Experts of a small language model.
Size: vocabulary 8192, 50.1M parameters.
Experts: 4 experts in each of 12 layers, 544 SwiGLU neurons an expert, a softmax router.
Training: a variant of Adam for the experts, 420M tokens, 5667 steps.
Below are experts of layer 9 (counted from 0) of a mixture-of-experts language model. Rows are named router (the router's row for the expert), gate (a neuron's input weights, with its number), up (a neuron's input weights, with its number) and show model dimensions 224-335. Each number is 500 + 25 x the weight over its row's rms, rounded and kept within 0 to 999. Numbers have three digits each.
Before each expert's rows: "gets" lists some tokens that make up at least twice as much of what it gets as of all text. This comes from a sample of Wikipedia text that the model never trained on. Tokens count by the router's weight.

# expert 0
gets: "1", "9", "2", "3", "5", "4"
router:458521501536532540514515506518506489526540486508510468538473549492515461516491489475517517491535491474459482493481485518497491475537482454511512480511487493538499514532521494497499479478476473479506507464488498471517469517466505506535495495482499470512520519501494545438533487533497466528530511466495536466514477539508473514548523461499
gate0:515444521501485504524479510535463502500477479482484473489467482507542522495499407573540473490536492501541478485487509455482525520536493474534491498500461529530480527527489510494493470510474521525502500526569512474495522553514475528495510488494512477478500477512519487490502511491511525476493475481517470483487503539496501494527512542485
up0:485518513485560479506476518492512483512476455529509512518540513482510522533517488448476503535468490461523474467486520545504533523507495491490527487500511529430468497493507463500499546484527524496505484495493503476540490513506510484484541508469532474504458535491478540508480524513518508456526559514484503483502516533497486491455475484499
gate1:528442504494507501473489524557553506474499521506509534518471496500510532509504502480478527460480536494499506489491514534518498470487493507525454502522506507508501483527525491526464511479499555496482519537497477506516487508493534441523523500544551482508480474546511501511521500519521470514496516532525466486510488513469492504478437465531
up1:491527528532501470506514504479467546514514473470513473481505473509445480508471499501505513530525443506508517495533453531476494479504498509502537500464544494535495514501461453490459457520493491471474488493534490509443508516486502528488505547431502511519520467468491508515508517494519535493493528506504550472476465441517495504506514531472
gate2:487520506506499541491516444485524486517499452455470508495471480508509518483500470520502470479519490462457509530502497503503525462516498528454516484556485492550504517496537485471507503505526510504470531534482464499513525480489511482514501463506514498515520522486468496472530517491510487497534501492499449446512486496476516481495510495482
up2:492485497556524507515543442489556494526498469449462501508496508561472516537504495488541503488534451519484512528508483540495500486548484504477495534525478497536480514515521533499460526488524523530473452500500485500495510481519548511496472468481485497528526504506495519495551474494516463515519447509472494481523525488474490511499515512485
gate3:480455500488490463506527550514519489532498500510539461498488468491501514513510516534514533535509463509518442480522490496483505451473496545476528486489529481484489476486494457506475507510491459521515478505466469493506508506531468478494547483522531464497495485488452517516503537482518498490472484476538494508523493464484488511527526503502
up3:518478488514502523498469458476527495535490516475500521512508455523453507491474450496520497499530475484480490527499478479520516516494502494504506481549520524528507498461489459506454519502528528531551491462503511522529489533511517502479473509456519509506503526464496513489501516506476467516505527463512501513508464514525534481459461496459
gate4:505507488527519494487521539489509485459511504485543488527524511529504492528547516493507506521522460473499480545528523506531482490506458541490475495483484482517518489517507523464521525482484511528450515494500525498513514534531472500519463503508507516499504483469505531519564495502473543498435469515538500497493482516513482499514456473515
up4:523557449515497498479513520495460479505536491522492524492514482504541462507492534505522473479524497525509492533518513519494487458477538452498480510482521504533486469488557522483475515504484526516471498483500523477485495472495503512503523506520500489501532502532535542523514519498514472513490485466523483510510568485543488525497509494514
gate5:490469476519471474462479511479518521536491513474514496450518489523469457523507508511477482517463468532482539504525474522515526460542502504522481539446542472525496489504475536495489439509518474518467453498533476550485481543478499512482538503513512507484511502506479527495516537485520511478477480504516511501502502510520500478466518507514
up5:513537458465516450530541480514488535449493506519506526544510520485498506506473502504509567479535497510522483526463500488489500496460483523460535507469520479518460514513528496463488522504495494457481507513546552481506487449499486480529521486505486511535523511500476538525528468499510489531492499520495518518502458538512501460495476528511
gate6:444520447525521462523489481517501479528512475476511487496533507497501529490538520519503529497507471501524463505482526479570487493469477533463527509467474501527520467502499480477534472519506454558546542485526469450508479468508466502511450493499469493468503510495522489500485524509530475508483528532517523507537480492503498522476477506487
up6:487469500470491473511495527493452500468481501491476502486513509520503500516519523499474523506463510492469513485531507493534497493534507559527511511471495533481531506530479462516493498506519490505521533483487469498519491473515482451483463496493530537493446454499473498494535473533473515474442522480496470475534521486457497525506512506475
gate7:493516465512495501493465493476489508477498523489499494494503516483536529524521429476505489484469506512493479541468534521529476475460538501523525453496498527531548513531528501535469540483487488494459528451514502476525526538502487510506496486519550487527521540475482490530552478493502545513444521503521502484500492510510519514529490465517
up7:499502480482490513469465549474536465530537480537488521530519434479516559521527475483503452465501569522475470472469491535489465479498554434481538516493483515493510519472501492505491518502494519487467494503503552492526461502504526501475500495506521469522491516501467555496530513507513459510515475507503508515516514513499511465515502509507
gate8:506508516492528492544463511483516512506565518523516512500473508511513525468502491523484519494542469500462468500537565522520490479453479518529476514527514464472454499523463547472492569518534455498453489506505479484500524507520506494525536498475516514473528509536529472534505498479508508490459465506496533516519509506505527479489454501491
up8:541521505522498464472519523492459536486513479469544500516527515489504525529537526419478489494506513488547467511459535498507478506481497465510508496488473518492504479471548431534530495466463525496487533525515450474564471523476479515494496512513514481516487472549481502465516479493479541483486524519531466492505525543464511523521470484573
gate9:508500540493482519489487524486548519494496502507544519517509519518514496527510505484484502459528477500494518503490522497511468511497454454479504467481483496505473563515486522506529487485481529524542495495535506510477470483520519490525493486455535501459487494505445487518516514498504535522489492469483473494493489491533549485481510502528
up9:506498496496538457541499487494503512514544480485491513493484472493482520521486480535542503506503473494551505528475540480498509518508478475523484473510495498485483525503514525469444513531540529477471491497545524519466467534513514576511513479528533526465498509520502528475474517543512500473502515471512516519490485485525525490492500511535
gate10:479463482491553524540491480492526510525522489477508501472484537526525483523525494466526477474514471519536518507532483482516527467492508543528525493465522497517502475472455549483516479504498474554458477474539523512488486527531530539478481517520501459485529523484534488526521486502480521498502476537507513519493487496521495472507459513482
up10:519550501418528522488470512445477512502486494520488502507466491486480544452505462534502519490483528507525529468481553486491502498501527458512517522494497481464500504486480472554429510475453571475558478487514537476507497486499472523477521496502528514493439524450480509499473516475490507485452486501498510527523547485527521493468519497484
gate11:477502534431497496553492524515466482473522492475498512514468493480515523507498508488504495528533474459448495563477475523502502518513521509497472510545494479514541469454492495478476510478549518522470506527515464478449549471528487496516522475533495453487477474529466522504453531465510513493503512508496518499459518495527476446530485530523
up11:532483517490476540489479499483507534516513465475503526496516532494495501505510505532509516524486506534542546523486491487482479485480483491455524520520485512521524481502481508467506490484504520523492451545513516509529467550517483542506485473494462476482480524503484468503532484490499508495486487520525495492487519536534505523497516493530
gate12:497504496467490510484506507523479455510536548502525503495507502504449433500481490500522530491490508496484496547508521451503524481458520492497475489490450511549502493497506487484524465505485555496527577490493524505516464478519504506487492526531501453499528458495519505540490507519522511464476497483490483471490469519493504495467463486487
up12:475516474495499476533513502484516498492535510518503523547493510506455454524518475499502504477486467478456490508502497484534504504469490454469448489505524486528478483505523482492520530501523463497483524549442465467519478526489485475516495522532474495514483484508505525516506495522503484459510485469490441495501485528547466471519501463468
gate13:505495499533485466550513479529505478498530506518533465488510555488496436514445531519487487505484524504513469481505484480555496519524535501505453510540510480483506529471537470521577510503510491523507464443498530493540507518520474478480541475502484494519547493493545478496501493518510508509463498524512518445519515514473488525481463427503
up13:503480497489561447482487459475460515523512462501521494487542483509492545546527520537470491492483500506479454509536492501499530499464497494523501524511520478533453494469479502534514531511553491513532520529563468523466485534497534499511499533542497515486419510536502507478506520442522475472503482487495474535507472471492504525514509472494
gate14:496509524507505457514516482517485487500530500436490487484526492521499510529520519530529508480508493513515483502477541538527494497525487515508462474528527521478503564464478450539520548534527542568557504521505543521493489524510466584513522475503520524497514491482520494505515479539490506517535529448507525465529497502472477500499500464498
up14:573471508497473506501495465485471494494517501511532487490458540462500527468514539446516463513495537536498469507510466529514469511500483506527457491517516596449527505534513496475481505532482494479518511509539531562478480543509477501518542480453460489510536494493504502482518510488485533497461512502515485455506491551481494474484511491509
gate15:478480484466498528482498504531504500527508442473468525470501463500505518493487526535479511550513480463542514499470489475491515443526501496471481505487489485506536514539536539493506468496502501532506490518501520484459531523502500449437545475482510515495497498515492501515525516528503510507497485505492525491477504504502508476490484514544
up15:533504519510500446536502537502490548459491465512524520483450479522492501543526488506540479474462528479508509513527546510534470514455494509528473481482476508492453500480502491466469530530460487500492501493537467536491501498489522498479491498499478496478508471514504545480450498485534517470547501529484493488477476496525498451548511503477
gate16:494487503532493538476535491519513478538555480472519467504495474469468491522506429505485483457495498502513506483481515500517453462504514481476461502516498580518567515425522489496504502517511526498546467479539495497509525509494503442477520503480504485498536500511495505514495497517509504515490464476481473471476487526484485497503488503496
up16:484455560550488504514521461506497528505481477496494531511513498537490516508473452485525488499512494506493482517512518490497531493503510533514509483536492497561526524503538500522522474506471479473513504473516524555530536502484487522502538522464462488519542474522483511496505501515538501535525495516493469514438472513509453497507441484492
gate17:444465505519461491514486480505498527489475535444572478501462486485505572498504493494493471532502474464481496467474483501489519537523506492491468491485495533519527495560507517478547517520522525509497499511537504490460518501472499468503510471497486526458498504520500464501493464516474500501457519488492489504483485498483450503479503537475
up17:507522508482491485496476499500534491509463492510494534502559510497502495547516558505500493535516496482469469523478480503526491448501509455482496499462543447531530527530520537460463515496506496523499497478483503447519479534521492522558501457528500495515527498427523535526540477480514514542508505532508465501464493509520503494467459513484
gate18:519470504485527531466524443520502479483531464507522459519453507491510462465452511526508519498505547527530499488451515543516525513518543499516506535504535527510542496516542445533494482495481492502504498503469527550443534479517466486459496516487483504513515466490512493528538483503472546498460510497506470450541531518525449514484541530492
up18:472501500546469502509478509533479517508519546491443527496517488507504512497506494455491478494498481500495528479546474477478486512517481498482534515501468498510485479478494566476522522437500497496498535467497437487482499481484563482514513501529512525523485526512511532481479474481525470489514512489508461531461520492468551528485506491526

# expert 1
gets: "s", " was", " is", "ing", " by", "ed"
router:516473490478543471494474544512534501524459475526530490538493484530521509452457497504499539470493492453524483484486530532554488492499475468480525481528475544480480500526496516526537494521521502509466504500526484474523527480477521501542533508493490454534493495464494449498472514462462507505506494534509528522522465505492515472521537514518
gate0:510464474503528531527489505509506510535496486482512521508498498503460484475477500473489514483536496515491535532522532473511520493506478487501472492502449478525468511490497473532544500520547502477527521516531491492505486483474476490487479491532483515487509486535526507465489517472509519478454500484475551498496459460480501497492463523551
up0:480497496455557559505507489497491510523491497498508484493516499477540470484486512484492528497481506548524480520483456507507491508439470461450503487510523512508460533514504478448528488508431512528471506493514496535495513503483515495484491551467546520505558495499487497490492502521529498536524454451506536460528489502550484517515507504504
gate1:504472501505524493488449486524517540490454483486462480513465504496463508443513485467501479467516489542469490503500530476525456490461461559493500502517507562487525517458482512526470461464494520514488485451552477525513473491478495498528491458557487456466489474462487509497516517466482534480471524492514488485526455502497542495517489473480
up1:503476495500475535494521497497480497515487483470489511529427509491498464511500504508509468498507510468511525508477467460489516463521506518465504541526539499480504501531489456474523507496510455520535531490471485513482489476523489480507481569509469533518508445520464471538462480536480493568541546483552453479521502497491508454495551516525
gate2:519507471489512497473462523513514505521530495518508522541542471510523517487506514514522541496453482531471510502484474485543522463493483499514561509492473518514539462453534566509500495539515545529491463455523530501530527501523489489500465528490500506489465495495464457502491508486498497466487461530498493464478501481528498464489482559545
up2:502507489429526517529535518502482473490479486518533556510465511472530515506500516478527530548524460508491532523490514468510499477506521483465503521508536489504489529518495531464482494482499460510494506499490480501468480521485513513551529529464478509517466489487493475452507497494482539515507524493487486520487480513476542481473490512509
gate3:527483495511522508527520449507533494517462489467504518493471487512491510499526480533506506531552508520513528489457513459481522542522528477529491499511478507519504470526478467530505542492531506499510530493463485470502467520473459509475501515486502551522476534500468482533509516537491473488484519469468495537474475531487456510529476474563
up3:486464489485536500512504518503508512492471474517516525511497425492465520518525430499512505487562524461513507475491469512474521478519497498482469484506465497524542506505483491519519552488511505491519479499484527477508506487472423507493474487514505527453506511501512502498520514492490499532466482531485542509480460497496467495533502445517
gate4:490509475506557492439506496514528460476522509490540527511520503489509512480547511471499511501470479517518473522495487493530526497460530489465505510535487510465480515485491495515527461476495516487481511500528456493517515491452512448492528543537480526548491506461507493502512557526526520485491485463496536532517500544470511422498464483516
up4:487493469486486468522514516504480513481486502507491548511476481485481491467535511503499490523499510503524538470496488487542496510510479511481495488510499519516525491501494472525471545492519510475478499498510511533504506526510456505473469486530509469509479492474501519542443500529473497516497546475485510476474520501523489514509479530474
gate5:556505512488507502521460481512514470513527490501526535513500502526485530501486506488464522472528504538493515468497457518496511525501515468518500534454500535497495490471508447521461469478539472542532521539459542468481528480464467481478493500490492522503551515453519465502482512471510479529502505499490511546532480484501501504472514490484
up5:484523474525510524501504480477513487519447476489504485461493489475536505510490511453483456512518477535508475517494521481486496508536520496506512535493469503506484508481448463535531500506466550490496545514507498481550461515524535478456527482541471538501465501487538515479469531458527483483472498499502506496459512509517463504504507499549
gate6:550526520508511493504508501507478544525493502503510485492494528466511477432488501478526539512485488516502502454493510493515507554486476502513511498518512469497486493480503529513502511524450517521506493461480464506502484497481517444473516549514478521470528511503488498514511475460503523516486534560487454476487490493497452497500472460486
up6:487495503491457597500502526500487480516459481496545484558539507498508510494474494528488482504570493497463436522493525512489477508491524520540512503482446469543541499466454496463482524492509486478505502472503490535468506496500496524523491448506484538496526500540474503436506483532480458493532482491534494470531463544513465461495495506516
gate7:543519458499494527480529490517491530456486518514501479530493528516528549492521484563563508480501518515543478521556531508528468549504479510491475486500512489508473565473537577481510514467483457479497475488518474510500504511512496521473505488517545491524503486458506500449493511482498490502471482493505522512484520506493490495517477460477
up7:453508524517497524519530490546492555479525496496502501525504535479488496503520463477498466552477549491483484502513534480541508498504521507486463522540483543456508444520481456523521486498522493510479501488493474541505469525476470488483559501474447551519502502516546500481492530546490513498461514492466516476514512514478466545508517500475
gate8:532458430439512469498478458530477490505469534472535485482455466482523515522459484512512502492473525518535481471521522504514514472452465503536482543515510535526472462478516512515460532494517504566494493475497479494512481516506540526489518421525517526493483506504515481530525446442534527506525505510500514479442489472504468466514461471495
up8:485528520515488510530467537528503480513552479501490497497525495479472445472531541487539492478524486533511536514483510460508504513523555487505502491445556512506474500500507530545525473503492491467459494500520525503492502492515449517488466546509512512477511516471511524514499521533514461497484512490504517535507520541483488487494518499493
gate9:492501507489502530564514546537510500527511496512524476506533526517471499498511521473464506526530460497478479499534549479478474496508492527513472524515521511513560516506530484489485464480516535504512464504485500464473519518536506522443497554473479517518518541482503535510477471453519511491460457544504523488507513512516501491479511495495
up9:542514531524513493475465486473493493517480495514472504483521462508549524526512480511520467451537517522485515492511471518492519469449476528491548472493560505519495507509511489509485510510490457490498476487471509492528509545499540496550516474475554532483547527501503515524526488517471526505536464479484469557521467518505505506554522465476
gate10:522472493471502559495490500497476529487538533533523520489490491503498517516465493502514462466497481566471479498559515450530497484490487468471474488528511520503546475510539491501552525491495513549499504472522501506516517507473514514499522472537464511542483479489520505514470471471519523523452503508493488461504519537505443531528497532529
up10:540467476472530492496492468512548496519506484515451524460495489495530493501486557546515503521544486498502531452514491516489503489487480522518480500497544479529516523506473472498517530492457519515496507485506461516513504486512516484477513511552486490523507491489514487524479553511525499537561502510479507469535441507482515493510470558524
gate11:536476538527511475507497473455518497502514544547458501456453529541497532458492534528515466510493478549513513484507506466543465509552451522518507520471488461513520496505527511530502528498491531481495481497497497501552518507520569476496498505459505470480480525516456492542519478530532526537511503538514516495493528506536473539517515512492
up11:513478486468515488541482469496446456495477523484532526505514552489450468498533450480491496480475466548517505485496511483504476468512496521482478517539494526510520541515526523484524495523456482489487526516530514534500472504503520473477506493475528497489500500524487464481502519474526506500500536550556479471471442577517499453493511530519
gate12:540545476518507480467450487449497494456466511535474473503502518508500490471531499509513495474473476461492522533452492463481483521510528483473476528462521495496527472555537480473507515537470497510535497494503498484518474544540465493467526504473498502469530564474487472496491527488470502467484522510444524489494420492521502436463505516520
up12:476517556541474524514555498560472493533503585487527508516520482521500461515479509512485463504543499523515479488485502498526508504524511494512476460507499521500454515459524507521528485469472539523510549473546507464498502508506516512490490522497474499508449517509516469494511475520528500484536471520543470473490487523459461556539462470493
gate13:457458488487510421483502500486480480485470478479464499521511495530501490469478508513504507476524489526541529492479513493512475491486501520484484511527501491515508523475527542509480460516549528491460500475538509474516486516489486506487487491496490457483496481431483490512530505498504495490528481487497474471487505503461499486492497469474
up13:491499498485499474485447459499469516504508474529516521539465512491487482515512498482506491516501536510512497477481476550513513477507518513504480508497485540504542465476473493504498493452486456495446500461488466497524476486469571528479498484503522494540524482537507507525489500523477449487528507548484505501499497475473550510537531506507
gate14:529461474504518496478492478537500516507497502503563492487494524526517515485506481510442563470528472510498501501500533481504457523501517554464475536467527494511476493516504522503509545492478524494528483488512522459476478488501521541476514460458484488466450497525507496502516543477498522500495495491465494450490490527507527451498485535493
up14:498484529501478476557520518491464511495532518520492486522527509475504486534449491486521448527511529468501498535470477517495515494522496470520496467511522476493501489527515467508515498505521488503486558523503462516475484492536459508476551491514553543496531498521535494481534487520509497471473504527518489498513525481484461513505489498494
gate15:488483492492490509510488493496511462477481469446552492482490507454518451471503492558520496497529528478474522532501461532516547486510543526496487471494496522511498498531513503511505495473512473524515499498441471479534539491485493481468504499492522568520503505504451505522514526484501506470495465535485476501475567477458478505489509439519
up15:481487509470505508497437535517544501519510500474529492497476506466540529452537457552511502514515527493515497511476487534520525491530489492497476495502511488480488517522462479519463466467542481507540537481514507498535559495509485495493534504475537522492491486459499477527486534461521545497482490528517527535480492503500486494518500458518
gate16:540506498547505499531475486484506483511500465477537482510506488513515519463512507501507517472484499500514465488481498503527501481501503479546487443521560517547495478488502527489488535525493518529498481436498506519480506472509515495505501463513484493499492547533509471519462467516534524457517506460463511515467496525513484496542508500498
up16:474537512483514488513465479491509480472504506468502509504546536482557454515441485465509505485513477538505484542512494517533480514485488470493477520477503504468461495529487519455484481495497463485466525488456482510477493443512524526507502489517463478473510493531463515528507528500535518517522462491487477485529467558499493509529460496513
gate17:520509460499495481512512520457489453487489512498503477485500476478477470496502518483497507495515493501503491472499478509496523511462542466484496544482529494518547488503506500534492522495517528513509504494502505491532485506493495501509509541486531522484499498496478481478553524474529494469515476492482554520458459526511471548525534528548
up17:498544516492465517495504471486487525451527537470503528518501543531560514552478526526518482513528511524476504505494509512487542523542468527494496470538515529517525494464503473462497543440442497504487494508493510497514494509538486506478555485473519493486524487566513478477493474518493515484489484466515436505487567463492478502504470524500
gate18:473450542501496463490523479512521518535540518492533482505445520492498502469490481528495475469518502474483496497544478517494510526509553535452469481537510528485487518537451500507481493523523505525491486531523448493508457529563487490490507514473458521535499502491510447515489517507479563524515476539544497482538501507487514487485461495528
up18:521490527522485478507504487548541470504502526474499557491536476502514515515488547483521504511491477523537477463501503515521488548517526439484513502506508539467478535532492524477492498521497532519515524482563518491540461526461508533499491486529494483516478507480518453469493488483519485512538487503516509550488529487503506490544516484509

# expert 3
gets: " |", "\n", ",", " the", ".", " of"
router:507533472480521534520522557551482481519478519461529492518541486481462497505474487538503510470437522474521499518482491464419517474523509489449483488522479467542487466506466534468496492516514510464479491484471503468470445491484511547461464523535517539529556501520489526480483494488531461515493494526537504482509536513477499453489505508515
gate0:460482496537513502476508529498482514491457503511527488529500487498485541499518459512488560531487510513529494497505496495478491465540498515473489519512461525535526461511468499477503520502470445484507501503506520457511504497475476523485570535524498494472503476477498494511501514471477489457533475500525515511498514553463503513494462537473
up0:479493514467466536493473488525504513504526515542470517517504500502484530491504475492498476479482520520511507493504511441518494518469532480552492515522535508468506502498502499482506497482502523468510555562486497514457455504482542518514474480491497523492515518514493505520537457486513485512493501493525475525485516518532502510467500511519
gate1:518501511505490503527503475507509521499522557517485504494445468473504449490495518501527492486524499525489484491542504471499522536473549507460461529499499535550489421486515539479517545466494485507512555488523471506519488551470497477482436522489491498507533484500494515500545525503511499504517491503473483476508506541499494479517492473513
up1:489480526478523535539538465517488532505480515483468496500465469474519499497510547476574491466517471494567507496465547527482503528465543519508446527522508526557464485528504500504525513499494506534510545550507490481527515477495493492500500477487490531483529506476511495484512506501484470529546463495469458486501465545498530515495516510499
gate2:474479513463494477549519484554459530524523506507509467507468520488482521522489476520490470541475526512535512509516486462531501454478473463500543488509508491516480514527519499496496512467507567530522513539516512540456521482509522462466494518444520522516438508537490525492492522533503548484442478521497480488489488504524509478495495485481
up2:486493476543523503507497524481500493501461486462484517504468453466466552485507507497490511505481484531501549483505512521483499527466530501470485465484508475479548496517498520538496522513502514457514509471501530502533514536514480491500510498483457500521527465510496530528484490489487523540476491523493529553473535478532565538524527506489
gate3:511478492517530535481517514497467540479487498476461498455454497553472468510476501552488485465501474475556475460481502529481529496474498492486499552483542525530486501525516462517532512504504495510460508514494504480487529509515525518515481483481507461477520498554519529479556525512498487507484504516494504492522501486513481504520485502546
up3:488493498562502525518494472489519488488494545510560503507527546510501520481473518540523497499531497507505533488480524500503480526493517514536479490535492463485543506475522528534501466500493501491508524450490457502499479547491480444509501528515500532452569516463499492545521492467520497526502478491515556508507526530483477504485501497499
gate4:471507494524493506473510481546479500502521478472546515512524506525481485468505480504496457445484512508506520547553458526512488510445512513510518528506509488496496452552519495505550502527478490530525514551442529494510493486507486540508517479496488481440497493483511481506540494521489533529511524502517514521492520487527495496448464463505
up4:565486505515537516451494541517494456512489479464504515518486521491470504522450492503488471460498473517541539488540482534485495485495520541494516496508494511515487460488509491515531512533481504502516477490462551508506540513531484558501487474518542489474504524526481473501525469496495514455512522494534469522505518511483481501502492531502
gate5:490479499502476538502484514490504484514495497502506500509527477504507480500471469533477499547512497462463526499451512495521492505490540480437528441483514476522512500499548521488454512483530558522502514534439520543480483504499525452465508484470523504478495540483475483461495510477493511502512527517464523476532523464509459453502479492548
up5:510490534509486520505524480510509490509510468518475524504469554519515501504532499458521475525493472510497512527548525514489464510540460500526465473497489484482488511501486520490551529497496470502516500529512536464521533481516529498524488519499525531474468503510489535507501472520517466518515485494501504495518514454436561508487524502531
gate6:516494462500485509508512507501507499509518475519444524505491482468526500499464490516538480523500486499484526464524494522488510497488484512486476523482465527504502529487484509498484527483504492484512516491504501551482537489461518486494542506512541444542475523540508501495493499501480506495503523513486509533514528507505495518503457480474
up6:512507502543498480505526518490541468435486493518546530471519518485510511462533513477475494547477518504494486514480472511532529506470530512504522491500493519574467458504524501480524476565522454527525506478535537466493490496485506513512496479535435483443486445522483494513514472510483498473479477497520512554487498502533442536508506488477
gate7:479453500448480480493465487524498500528577526502518464485497496484512531477458503473488504503549512517477501491531489483532525511546481530491500476492469531488523490482517460465483507525493542517508509488524520505476525554529523524474491514472537504517512524509500529513466492493519490520504476489482545416534499535500537507569502508497
up7:483478558501515485519496494514489508554527501497515506498527532468472542449471518508530501535477474442470498446478497505474527498561489462501503518530466458477540494548487516517474460505512541503539513501492524527493469548471505500465505485459560493485520505506463501526500525549502520532476494519490479486526499468488506469507522497494
gate8:508501518501472500497469507517525499486518491462484541530494489523447486479498490514510470512499464484501506501523501466496509503540478521501574503513480533516476536520468477524488541512520486513526528510487529521489512494496497528460499436517489420513513476515510481498492470483513517525497494465479464485486474511483480471468533531517
up8:488523531462500474522537507468516506521533478500479545494526495513469534497508495507461516509535485514541469487461470461528511498525560513457508486502485513468484514477488457507499476508518501487539547529495488479496454481490478493479481513573467481473486477519494486532473556505522492496484507474551474525547517492530506524460555479518
gate9:475498488516554488516529484533508529487493503496507474466513499460498478516512490523532497433479474501499479523528502506477488457486503511531518533519458519523495465539480514518534458487523477465436509506460541534504441493489513501479553447472486488478506507498544481497500452494525526509502528517506460503489505530472476466481511503476
up9:511480515490509521527536460512539516454483473477473504532509559513528513473495500471540536519476470520541465499533545482486506495508495502530544505509489503482514493521467505502521519514530500497508458523510528528526476440487533454481503473496510537488534496505491526500511498520540505464412550478496494492494507459498508453458535502518
gate10:479480496508544511504512464536486528468471494512506483497524518491498499507474467494538499466473509533548503494525499472502550490553497528536486529465520491517515492503512518493518507515481456481515517524505514480478533520507476498481481491507471538505495503497512474481505462493484527527492527467540516502537525477517540532513531521505
up10:519476525517516497475470528486528481553499467463534482502506482501543511507488529492472521480499534526502513524502500544505497456520457467480556502501471498470516543462473519508473465505504454471536472466522484506488576473461508456465517510504501500539499468512521496486515470542489513468547540493500501458481473467505518467461498506528
gate11:498508510538490472488502499552516514536517498486534517549482519469484485494493504508486513481510534511526454508528506534481472517530490523517530509541556492505544508452484513499508497497483511523504501509499515509494554489480528495516508499503478515483517479536469488498494476499507491485499491537503497469445496523499517480522514482504
up11:486520482503485492450472531499487490490430478525513489502496453513519522490528547512535502528506455485495505505519515518515532498485461509530460494520454460484503510467462485478474492463514491478484462493542462501500531506478471500478516490513491488521490468447486498541492496470470479511504563474466509478467473484468579488511486486482
gate12:515473459510465492472481520488465483539481461515531542501515481511506477503534535456485475529484516521463468496489526497508513479469515460520494542524530517512506491516505539447520502495491519467491486547521513466503498528524497508496496489517486458514500506497447528535469504504500534487542520489524483469444518487452559481493510484550
up12:556479468537460449511455487509577536514462471504438510479516511539481543469461484493503485465517493511478514494487464534488526497594500523490502523519485501485482493532499518532493519506497496523526500474440494479521485488486499533461495476514524476527470472487528518445504502495490470504527456500524555494516523517512529514487476514485
gate13:492507531494516512528482474504491516441516468514536516493450519475479542494491512501473543515496516500490542512476507531476525471537481487480554428463529498496470535493480505492516495522504540486485521458526503480509521487486518533447530518469473484493543489489519478488500446499496483511552539467533506469516474498510496503544531517498
up13:436466524505488513493516470484476482523488464489474496478508488441490470449468487496503464514488521534506522504510511509509491483483517476473481505470508518491485483529506531520495538507533511507501492488515453435487510540484492491483526505533516485507447488492512484477500453530517487537486482543476503496532511495569463479494514506498
gate14:428535486516487512538541527493536499483477541494504499515540466522516546508486493456493478533501505516531507487504465487490502502527527528488475499536501487531491528521475474527502523508451504479534538565505492469473480487476444507470510544469515480538510507461499498506471462547479530556470504489469461514538507495503487509467502510490
up14:513474476479533497494513468512515508538540516478501516522451509495523498479497502504545486469497520443493519495525495493514513507515517537505490463467445468496458505497514540492457514492529507501506457466502472467511544489490552472531473447537512534499487516524506519532479468505509494480546467498534527515486495475504471561543500473492
gate15:476497521488493443466476492502505503467512494513513480488475522484492515494474482446525506521539467552467489495515492505514474479485497521524498518471468483496506520498507479469492503526461542526512540490476510460500487479535489504471543524502539491475460523502482542535527515530529497483493485491488498525525487435496509480526482468442
up15:516538477486521522456493486486522510463482514478447546576487495506497489507480512469489469505490468485546467482481463542498484482523468487476469481496520510516438499494497522452492517486548511525513487506504476509483517526496478510462510489521549487502494500506465496505452474517533471513528535493510510524498526494484476471520500492476
gate16:467462495466511518502522533488546531521487491464541486520502495531534503514504541500530519507501485484464463515464442476507517487533542472525482467487477488500480507536484509524467501502532474519515523531495509491485482504469477485520458503499481480500471498520486517507558550477497463507471460521472475454514456531506514515443535473507
up16:505512473486481484527517494468499510536494493502528484519501533490529491463523527494480500500517517514512485553474484513522506473521509500489500481484502512452497472477482470529498515481504477497508497481522483484501520462490493480514478474491519510492496512539476495503512504499486501483504500458502482454477452542500461447483496521541
gate17:485506488479540516511487527502457485520511485492504482513519525480514567465509490499482476581502514532436503544486497519512496484543501521540577512518482512531529480549505530501528502486547511532509500458496488532482511526466513497499526495518500513523502470474497490493454528502468489496537468489484503521488497530499505497477485529499
up17:522530535523514529506494524452495482493537487545506554496454500516521448548570490530467476500514539535511557535486504501487491489500526507488517468450521508416452505453523481499499522468536467481493491519523509485465460519483515510528495469525509481461494523520535519470530506484481512502502503523530475501495469474522508489487471464497
gate18:461453526564522489459460455546527484460494510539471526469494495503525499482501484483486516496507493494530527472516549507503505550495493489536480520483487500555502462525511521491525542493525499518514557514493531490481518487478461503513509509511464495501545512489510480514483486470507535506515509461461458534477491475537475529539483531518
up18:529530515493474486515497490493491485504521468462512461512472539442530511510465509526533492451515561459457506502524505473495496479474489469530512473502520520501534451514460478490528470487485526539479469466509504468514504519509532500517471478520498516522497476457531521514480524481508497487528485532544520461468489523474550497477497461474